Below are experts of layer 7 (counted from 0) of a mixture-of-experts language model. Rows are named router (the router's row for the expert), gate (a neuron's input weights, with its number), up (a neuron's input weights, with its number) and show model dimensions 640-767. Each number is 128 + 32 x the weight over its row's rms, rounded and kept within 0 to 255.
Before each expert's rows: a language model's description of what the expert responds to. This comes from a sample of Wikipedia text that the model never trained on.

# expert 0
It responds to: Mid-word subword pieces inside names and uncommon words, such as les in Schleswig, umn in alumni, ust in adjustments, plus a, to.
router [140 116 129 168 144 110 147  78  36 163 175 135  55 113 189 156 157  93 153 173 101 201 114 194 109 142 141 118 134 220  91 155 131 120 130 107 106 159 126  84 125 101 163 137 176  73 132 145 155  76  49 122 115 159 123 221 140 136 101 152 124 197 122 143  95 127 140 140 174 226  83 120 119 147 200 160  95 131 175 108 133 143 106 127  81 113  86 139 107 150 113 135 144 182 109 111 113 136 122 110 129  91 134 146 185 104 125 121  85  75 107 150 125  99 147 163 152 124 124 164 151  96 166  99  80 105  93 136]
gate0 [113  94  80 168 122 113 144 103  86 155  95 132 166 204 126 144 121  92 136 119 115 131 136 157 145 148 104 129 127 109 158 127  97 122 196 119 158 143 157 112  98 165 147 151 145 123 113 112 160  59 145 108 133 110 109 148 203 114 124 127  89 139 114 127 151 108 137 169  85  88 186 160 134 132 136 140 109  52 152 118 180  85  46 137 113 100 107 208  99 136 105 146 117 138 169 124 157 121 167 160 123  76 186 147 143 136 152 104 131 203 100 176 164 138 151 121  94 107  98 150 185 154 166  91 148 103  75 119]
up0 [139 185 116 111 124 112 107 163 112 134 134 112  64  36 110 102 109  76 160  98 137 106 161  97  87 133 138 132 113 110  83 104 108 136 142 149  90 119 112  67  99 112 126  99 150 179 157 188 181 141 160 123 187 105 162 128 146 160  96 127 145 162  96 157 124 103 150 121 146  92 133 185 166 136 103  88 162 136 132 136  99 105 116 159 154 136 121  62  83 132 129 132 148 114 101 141 139 147 154 126 167 172 121  98 158 103 102 129 177 145 136  87 165 101 138 158 169 103  81 140 132 128  68 159 156 110 141 108]
gate1 [186 156  94 150  93 173  93 117 141 140  93 140  83 171 139 168 119 132 115 127  95 156 114  77 121  47 130 132 118 106 195 167  85  49 129 154 163 137  93 110 109  86  93  98  91 182 108 142 118 143 163 114 124 136  71 127 127 150 127 144 154 126 100 155 113 114 133 173 136 110  86 163 178 181 159  78  81 106 159 142 112  77 148 135 133 110  51 138 130  88  94 152 206 159 139 154 153 109 176  67 124 218 138 106 119 172 122 157  85  98 159  99  96 143 147 136 155 141 131  84 149 171 145 127 106 134  65 156]
up1 [140 108 112 112 151 118 111  80 163 103 147 129 197 132 160  82 139 109 136  86 141  75 134 117 161 120  90 119 135  96 105 108  94  73 174 171 112  96  62 116 106 120 116 127 110 146  99 186 117  76 154 108 167 171 101 125  35 153 174 126 142 175 127  92 179 103 181 178 145  78 132 135 141 163 140 142 103 128  82  98  79 118 137 125 171 180 123  95 148 116 153 125 224 112  53 166  95  99 168 127 173 170 132 140  82 123  74 170 117 146 181 124  97 101 143 146  89 120 131 147 158 151 136 127  79 216 136 176]
gate2 [157 117  86 115 121 185  13 156 121 120 144  87 132 105  79  92  99 167 100  77 182  98 139  81 145 107  79 135 142 155 113 101 105 109 129 114 120 189 169 174 125 119 105 140 137 149 131 100  82 114 107 159 127 120  24 150 121 107 171 117 110 111 162  73 111 133 167 125 158 109 140 146 104 153  98 113 135 170 134 110 133 118 140  70 138 161 149  76  79 143 140 103 176  67 104 123 173 117 125 135 120 135 128 118 139 114 152 110 113 107 150 148  69 115 119 114 116 136 116 130 124  97  84 140 165  98 181 153]
up2 [120 154 148  69 227 140 184  79 147 155  79 126 132  84 115 127  67 145 127 102 137  83 103  57 173 137 164 101 154 143 139 104 136 104 130 131  84 154 151 179  91  83 149 118 199  71 142 163 131 145 128 137 129 125 140  79  87 113 180 104 112 108 100  86 134  83 102 105 154 123 130 120  91 106 142 141 117 174  92 108 130 151 143  96 103 107 105 172 149 121 111 124 119  98 110 131 150 138 202 135 105 124  85 134 167 130 131 131 119 117  59 135  98 122 127 135 155 100 130 144 126 147  83 137 146 148  98  97]
gate3 [130  79 144 136 168  92  90 135 123 141 164  89 114 157 107 119  82 129 122 170 127 107 104 155 128 177 116 174 100 132 135 168 103 145 115 144 134 113 112 146 122 175 156  99 118 120 124  99  86 112 118 131 139 103 103 161 140 144 112 152 145 109 186 117 122 121 116 162 144 127 105 179 168  84 103 136 143 139 127 132 163 134 106 140 207 170 145 161 118  95 139 114 164 145 114 126 162  99 156 128 136  97  88 107 190 151 156 140 150 172 121 144  95 135 121 174 117 154 100  92 110 125  22 146 156 142 143  81]
up3 [131 159 106 105 155  93  89 100 118 156  90 161 104 135 143  97 141  87  64  97 106 115 133 126 178  85 117 146 112  49 114 127 136 175 140 103 103  67 165 115 110 126  97 126 137 103 152 132  91 160 118 188 166 160 162 104 119  96 126 156  76 167  85 140 134 127 159 121 158 142 100 122 168 125 156 149  96  76  81 117 139 124 106 148 175 126 153 149 162 103  90 133 110 150 153 142 124  63 106 154 125 166 142 167 132  60 140  47 109 131 101  86 180 105 116 135 123 130 168 103 190  77 134 136 118 154 104  77]
gate4 [182 105 118 120  89  84  72 126 159  90 146 170 138  96 140 138 122 134 161 103 166 118  68 125 182 183 114 114  69 134 100 100 129  94 154  63 110 136 124 111 103 136 159 166  82 175 185 101  75  85  94 193 156 150  75 129 121 140 137 152 122 142 148 104  61 119 162 121 119 144 154 118 192 160  77 122 146 141 182 166 172 110  94 121 109 109 172 129 126 134 156  57 156 148 155  49  85 126 174 151  93 118 148 150 122 107 159  73 127 183 116  69 156 131 120 116  79 125 129 140 114 170 142 131 115 127 160 147]
up4 [119 132 110 173 132 133 141 144 114 113 126 123 101 132 121 162 141 137 113 185  91 109 137 129 181 118 149  77  89 161 140 192 107  85 145 115 189  98 144 205 127 114 128 107  96  99 178 124 138 118 108 103 135 112 118  96 118 115 195 119  87 148 145 109 117 163 144  93 106 155 157  88 114 133 115  91  97 205 172 132 121 128  98 102 174  69 112 103 131 132 160 152 158 108 120  69 148 123 173 126 155 126 138 130 101 107 132 128 153  62  51 160 106 112 108 157 147 120 109  99 100  95 191 108 109 146 174 188]
gate5 [131 136 142 126 127 131  56 111 116 143  95  87  89 142 171 164 120 167 104 110  97 153 130 113 101 101 128 146 127 120 132 119 118 104  58 111 119 165  85 111  94 101 161  53 179 164 145 107 142 125  58 107 143 131 120 123 111 206 102  96 154 137 150 144  84 149 135 152 114 165 134 160 174 135 107 134 110 190 184 165 165 117 145 155 129 141  96 112 128 150 135 125 129  56 131  69 111  96 118 113 145 110 119 128 176 125 148 127 126 147 115 163  87 172 147 122 139 125 124 160  38 185 107  88 125 114 117  77]
up5 [150 185 145 163 152 132 111 111 117  82 134 121 101 145  94 161  89 194 184 132 128 106 177 116 163 151 128 169  88 104 109  81 156 160 165 137 103  84 109 180 125 113 119  53 149 150 106 138  81 179 132 183 154  65 109  87  88  91 137 180 159  99 118 133 159 126  70 182 138  90  80 133 105 113 143 167 195 117  78 130 157 136 209 121 133 127 109 124 119 167 129 117  74 133 121 140 122 126 143 129 170 131 147 103  93 185 134 105 135  98 118  94 160 102 187  80 119 156 153 121 129  92 179 136 167 162 123 148]
gate6 [100 113 116  77 145 137 135 144 116  75  95  76 157  66 160 155 144 182 198  93 100 144  76 166 129 112  85 130 142 181 105 132  89 150 150  72 130 173 134 161  70 142 177 181  92 110 107 107 135 136 109 160 118 175 158  96 159 156 140 157  95 166 161 123 107 170 154 162  73 158 145 125 189 133 118 120 154 131 200 113 148 142 146 114  93 199 116 120 143 134 144 117 135 169  86 114 212 129 181 120 126 188 187 148 105 115  63 128 125 103 144 141 151 174 157 163 171 125  96 146 155 121 135 157 163 169 127 113]
up6 [121 176 106  69 139 150 166 115 141  87  80 138 115 131 118  67 168 161  76  88 119 162 117 136 102 116 121 129  98 164 156 174 150 166 176 125 119 144 135  80 142  89 120 176 117 112 153 121 141 137 141 124 141 101 125 140 179 114 145 144 123 120  97 104 154  72 170  95 122 104  93  89  98  97 142 112  78 136  87  64 144 113 138 103 142 164 150  86  97 112 114 133 182  93 127  62  89 159 121 138 136 125 185 145  85 166 112 154 145 161 141 112 142 115 158 180 117 104 154 120 165  78 106  94  91 102 188 123]
gate7 [103 118 122 134  95 100 110 119 148  80 143 147 166  97 157  94  78 204 108 126  60  75  97 130 134 141 134  90 114 156 128  97  89 149 167 153 124 127  91  62 149  96 139 143  65 148 126 122 192 130 133 163 121 128  94 129 198  83 104 154 148  73 174  37 121 149 106 174 166 192 122 128 126 139  88  75 119 106 161 102 118 159  76 123 150 121  94 160 155 112 113 147 203 191 145  88 169 140 148 182 139  75  98 141 121 156 120 123 109 120 134 104 186 136 117 174 125 106 169 126 155 146 147 132 116  98 104 127]
up7 [115 148  84  61 175 123 132 137 124 180 135 154 156 150 132 170 143 176 182 129 101 104 167 166 160  92 191 183  98 108 193 138 205 151 136 141  92  65 125 149 142 173 149  91 125 119 119  93 153 135 146 162 135  97  10 125 129 106 187 155 130 156 123 123 135  98 180 134  47 111  80 169  26 117 102 120 173 150 110 124 137  96 120 125  89 163 145 135 146 120 145  99 133 104 174 112 139 121 169 125 160 103 115  93  99 165 166 120  70 169 103 140 155 128  90  90 105 108 106 105 181  77 147 171 145 108 107 125]
gate8 [116 107 137  97  74 140 137 137 115  91 151 181  53  58  83  74  99 127 142 135 172 147 172 131 131 117  79 120  93  73 118 140 101 138 122 109 165 125 167 117 101 142 172 218  98 141 112 151 147  95 138 163  87 144 100 140 156 103 115  98 143 109 201 183 107 116 125 168 155 159 149 164 162 114 172 164 111 152 178 189 138 146  85 176 104  94 100 196 141 131 217  91 125  83 138  94 181  68 194 160 108 116 143 147 113 121  71  93 164 110 128 150 102 164 154  99 111  86  92 142 100 152 145 113 178 120 172 118]
up8 [123  70 189 131  99 109 123 131 147 133 159 121 133 146 175 114 145  50 104 111 102  49 117 157 150 101 142 101 143 124  97 137 118 152 144 102  97 136 171 124 181  93 102 171 129 117  94 122  85  98 100 148 183  79 101 119 152 155 118 134 156 146 126 110 152 127 192 142 122 123 112 160 139 211 124 115 100 110 105 141 169 124 127  70 129 133 130 157  93 131 149  81 121 107 147 134 112 124  82 178 130 176 118 151  91 138 165 179 172 178  85 119 180 145 123 173  95 171 127  30 153  95 146 137 144 158 160 119]
gate9 [160 117 120 192 138 164 133 131  95  98 106 130 195 103 138 154 110 181  80 131 143 173 156 139 145 105 151  73 142 113 159 114 133 141 125 114 169 127 133 130 105 141 119  61 108 115 137 123 139 123  35 112 100 153 119 176  91 182  91 115 143 132 134 164 107 131 127 105 129 194 158 104 194 155 183 160 149 140 130 111 180 133  66 116  50 160 117 133 151 104 129  68 159 169 135 105 163 135 137 112 118 143  96  35 137 156  86 148 138 224 182 116 119 139 108 129 160 115  95 151 193 139 109  92 116 108 111  80]
up9 [174 116 135 132  96 108 151 155 112 120  81 123 146 189 100 135  82 147 140 140 153 132 168  92  95  87 126 179  37 115 137  84 142  92 183 179 133 163 101 155 112 142 171 155 156 211 195 114 123 163 111 123 119 213 143 169 173 188  94 145 158 104 109 139  99 126 172 113 161  68  64 133 146 164 130 123  87 196 169  87 148 109 119  97 145 108 113 130 101 139 123 177 107  93 181 117 116 126 179 150  73  56 123  92 131 142  86  92 174 139 105 113  85 144 146 143 154 120 180 121 132 124 114 157 144 134 115 118]
gate10 [114  81 107 109 113 114 134 115 144 167 155 138 140  90 146 183 146 165 162 104 105  77 114  73 131  83 134 145 110 112 158 135 120 118 132 130 141 122  61 178 143 113 179 162 151 195 145 130 130 130  95 139 134 122 122 166 147 136 144 178 141 120 174 122 174 133 175 161  56 197 196 142 164 102 146 113  97  93  86 142 207 137 106  85 118 145 120 175  87 112  88 109 165  85 142 132 115 136  73  96 158  77 135 100 187  95 116 109 155 145 166 102  97 129 163 139 180 110 130 114 166 111 151  83  43 137 151  73]
up10 [153 118  97 153  99  70 129 160 141 193 179 124 162 111 116 111 121 158 170 111  58 141 115  96 102 156 161 115 106 143 150 100 159 159 127 113 101 137  75  97 117 145 127 148 145 178 151  85 101 112 147  67 134  94 130  65 113 120 136 150 125  34 112 119 104 128 180 110 106  95 137 105 131 125 146 136 145 162 125 237  82 140 161 138 148 184 134 158  98  86  98 130 143 149 146 120 148 120 138 145  59 164 132 171 145 113 155 141 159 135 109 104 120 130  94 133 115 106 144 108 111 110 104 140 129 100  97 134]
gate11 [135  82 141 105 114  91 107 191 175 100 122 167 138  91 128 134 108 128  96 134 115  78 114 150 144 143 117 141  90 147 181 121 179 144 131  98 164 110 124 111  95 149 178 160 161 123 145 143 151 123  79  94 159 125 141 141 107 195  97 185 122 137 146 123  92 158 128  90 101 120 162 141  82 115  99 115 129 122 123 168 134  97  67 109 161  75 104 148 130 122 128 107 100  97 129 145 145 118 145 155  88  79 159  90 147  92 121 107 158 107 122 130 128 180 139 168 202 156 119 164 100  77  92  81 127 159 124 121]
up11 [147 191 106 164  96 125 139 130 102  91  76 116 144 104 101 119 127 107 130 127 111 100 159 103 102 148 144 101 204 118 164  97 175 119 127 110  86 133 106 115 177 145  65  94 187  96 167 157 170 149 172 198 153 152 133 178  89 154 163 142 154  78 111 199 132 189 141 153 120  90 136  84  94 163 116 111 119 147 125 102 130 155 135 161 104 123  94  94 156 190 109 136  93 134 111 169 122  94 105 189  81 128 148  91 180 114 130 105 148 135 189 110 152  88 166 149 150 129 184 109 152 116  78 140 110  57  92 134]
gate12 [104 131 131 146 155 145 147  81 133 130  82 140 196 103 101 149 107 113 107 138 129 132  91  94 133 111 163  96 124 149 138  77 172  84 170 160  49 100 161  94 150 123 138 172 155 133  89  56 133 111 159 115 141 129 189 173 161 121 133 120 133 112  97  55  81 148 137 154 130 114 150  77  80  83 128 136  95 147 141 152 206 137 135 173 131 145 152 194  76 107 111 205 121 168 152  64 119 143 116 117 136  84 130 105 104 139 128 150 145 125 130 162 145 120 128 105 129 134 146 125 108 113 138  70 115 121  38  95]
up12 [140 110 137 123  88 234  91 188 120 101 115 173 121 104  91 120 164 159 135 155 112 136 137 127 159  84  76 108  85 133  91  84 136 137 108 211 138 160  91 151 130 142  76 100 229 102 168  95 155 108 104 161 154 124  70  97 192 147 120  55 112 117 153 143  50 115 103 150 127 137  52 124  85 146 193  36 127 201 113 165 162 164  73 164 162 190 129 152 190 119 159 172 144  75 113 158 181  96 142 126 158  53 144 150 189 126 132 145 164 101 134  83 119 156 181 128 128  66 189 104  87 116 142 144 114 155 159  64]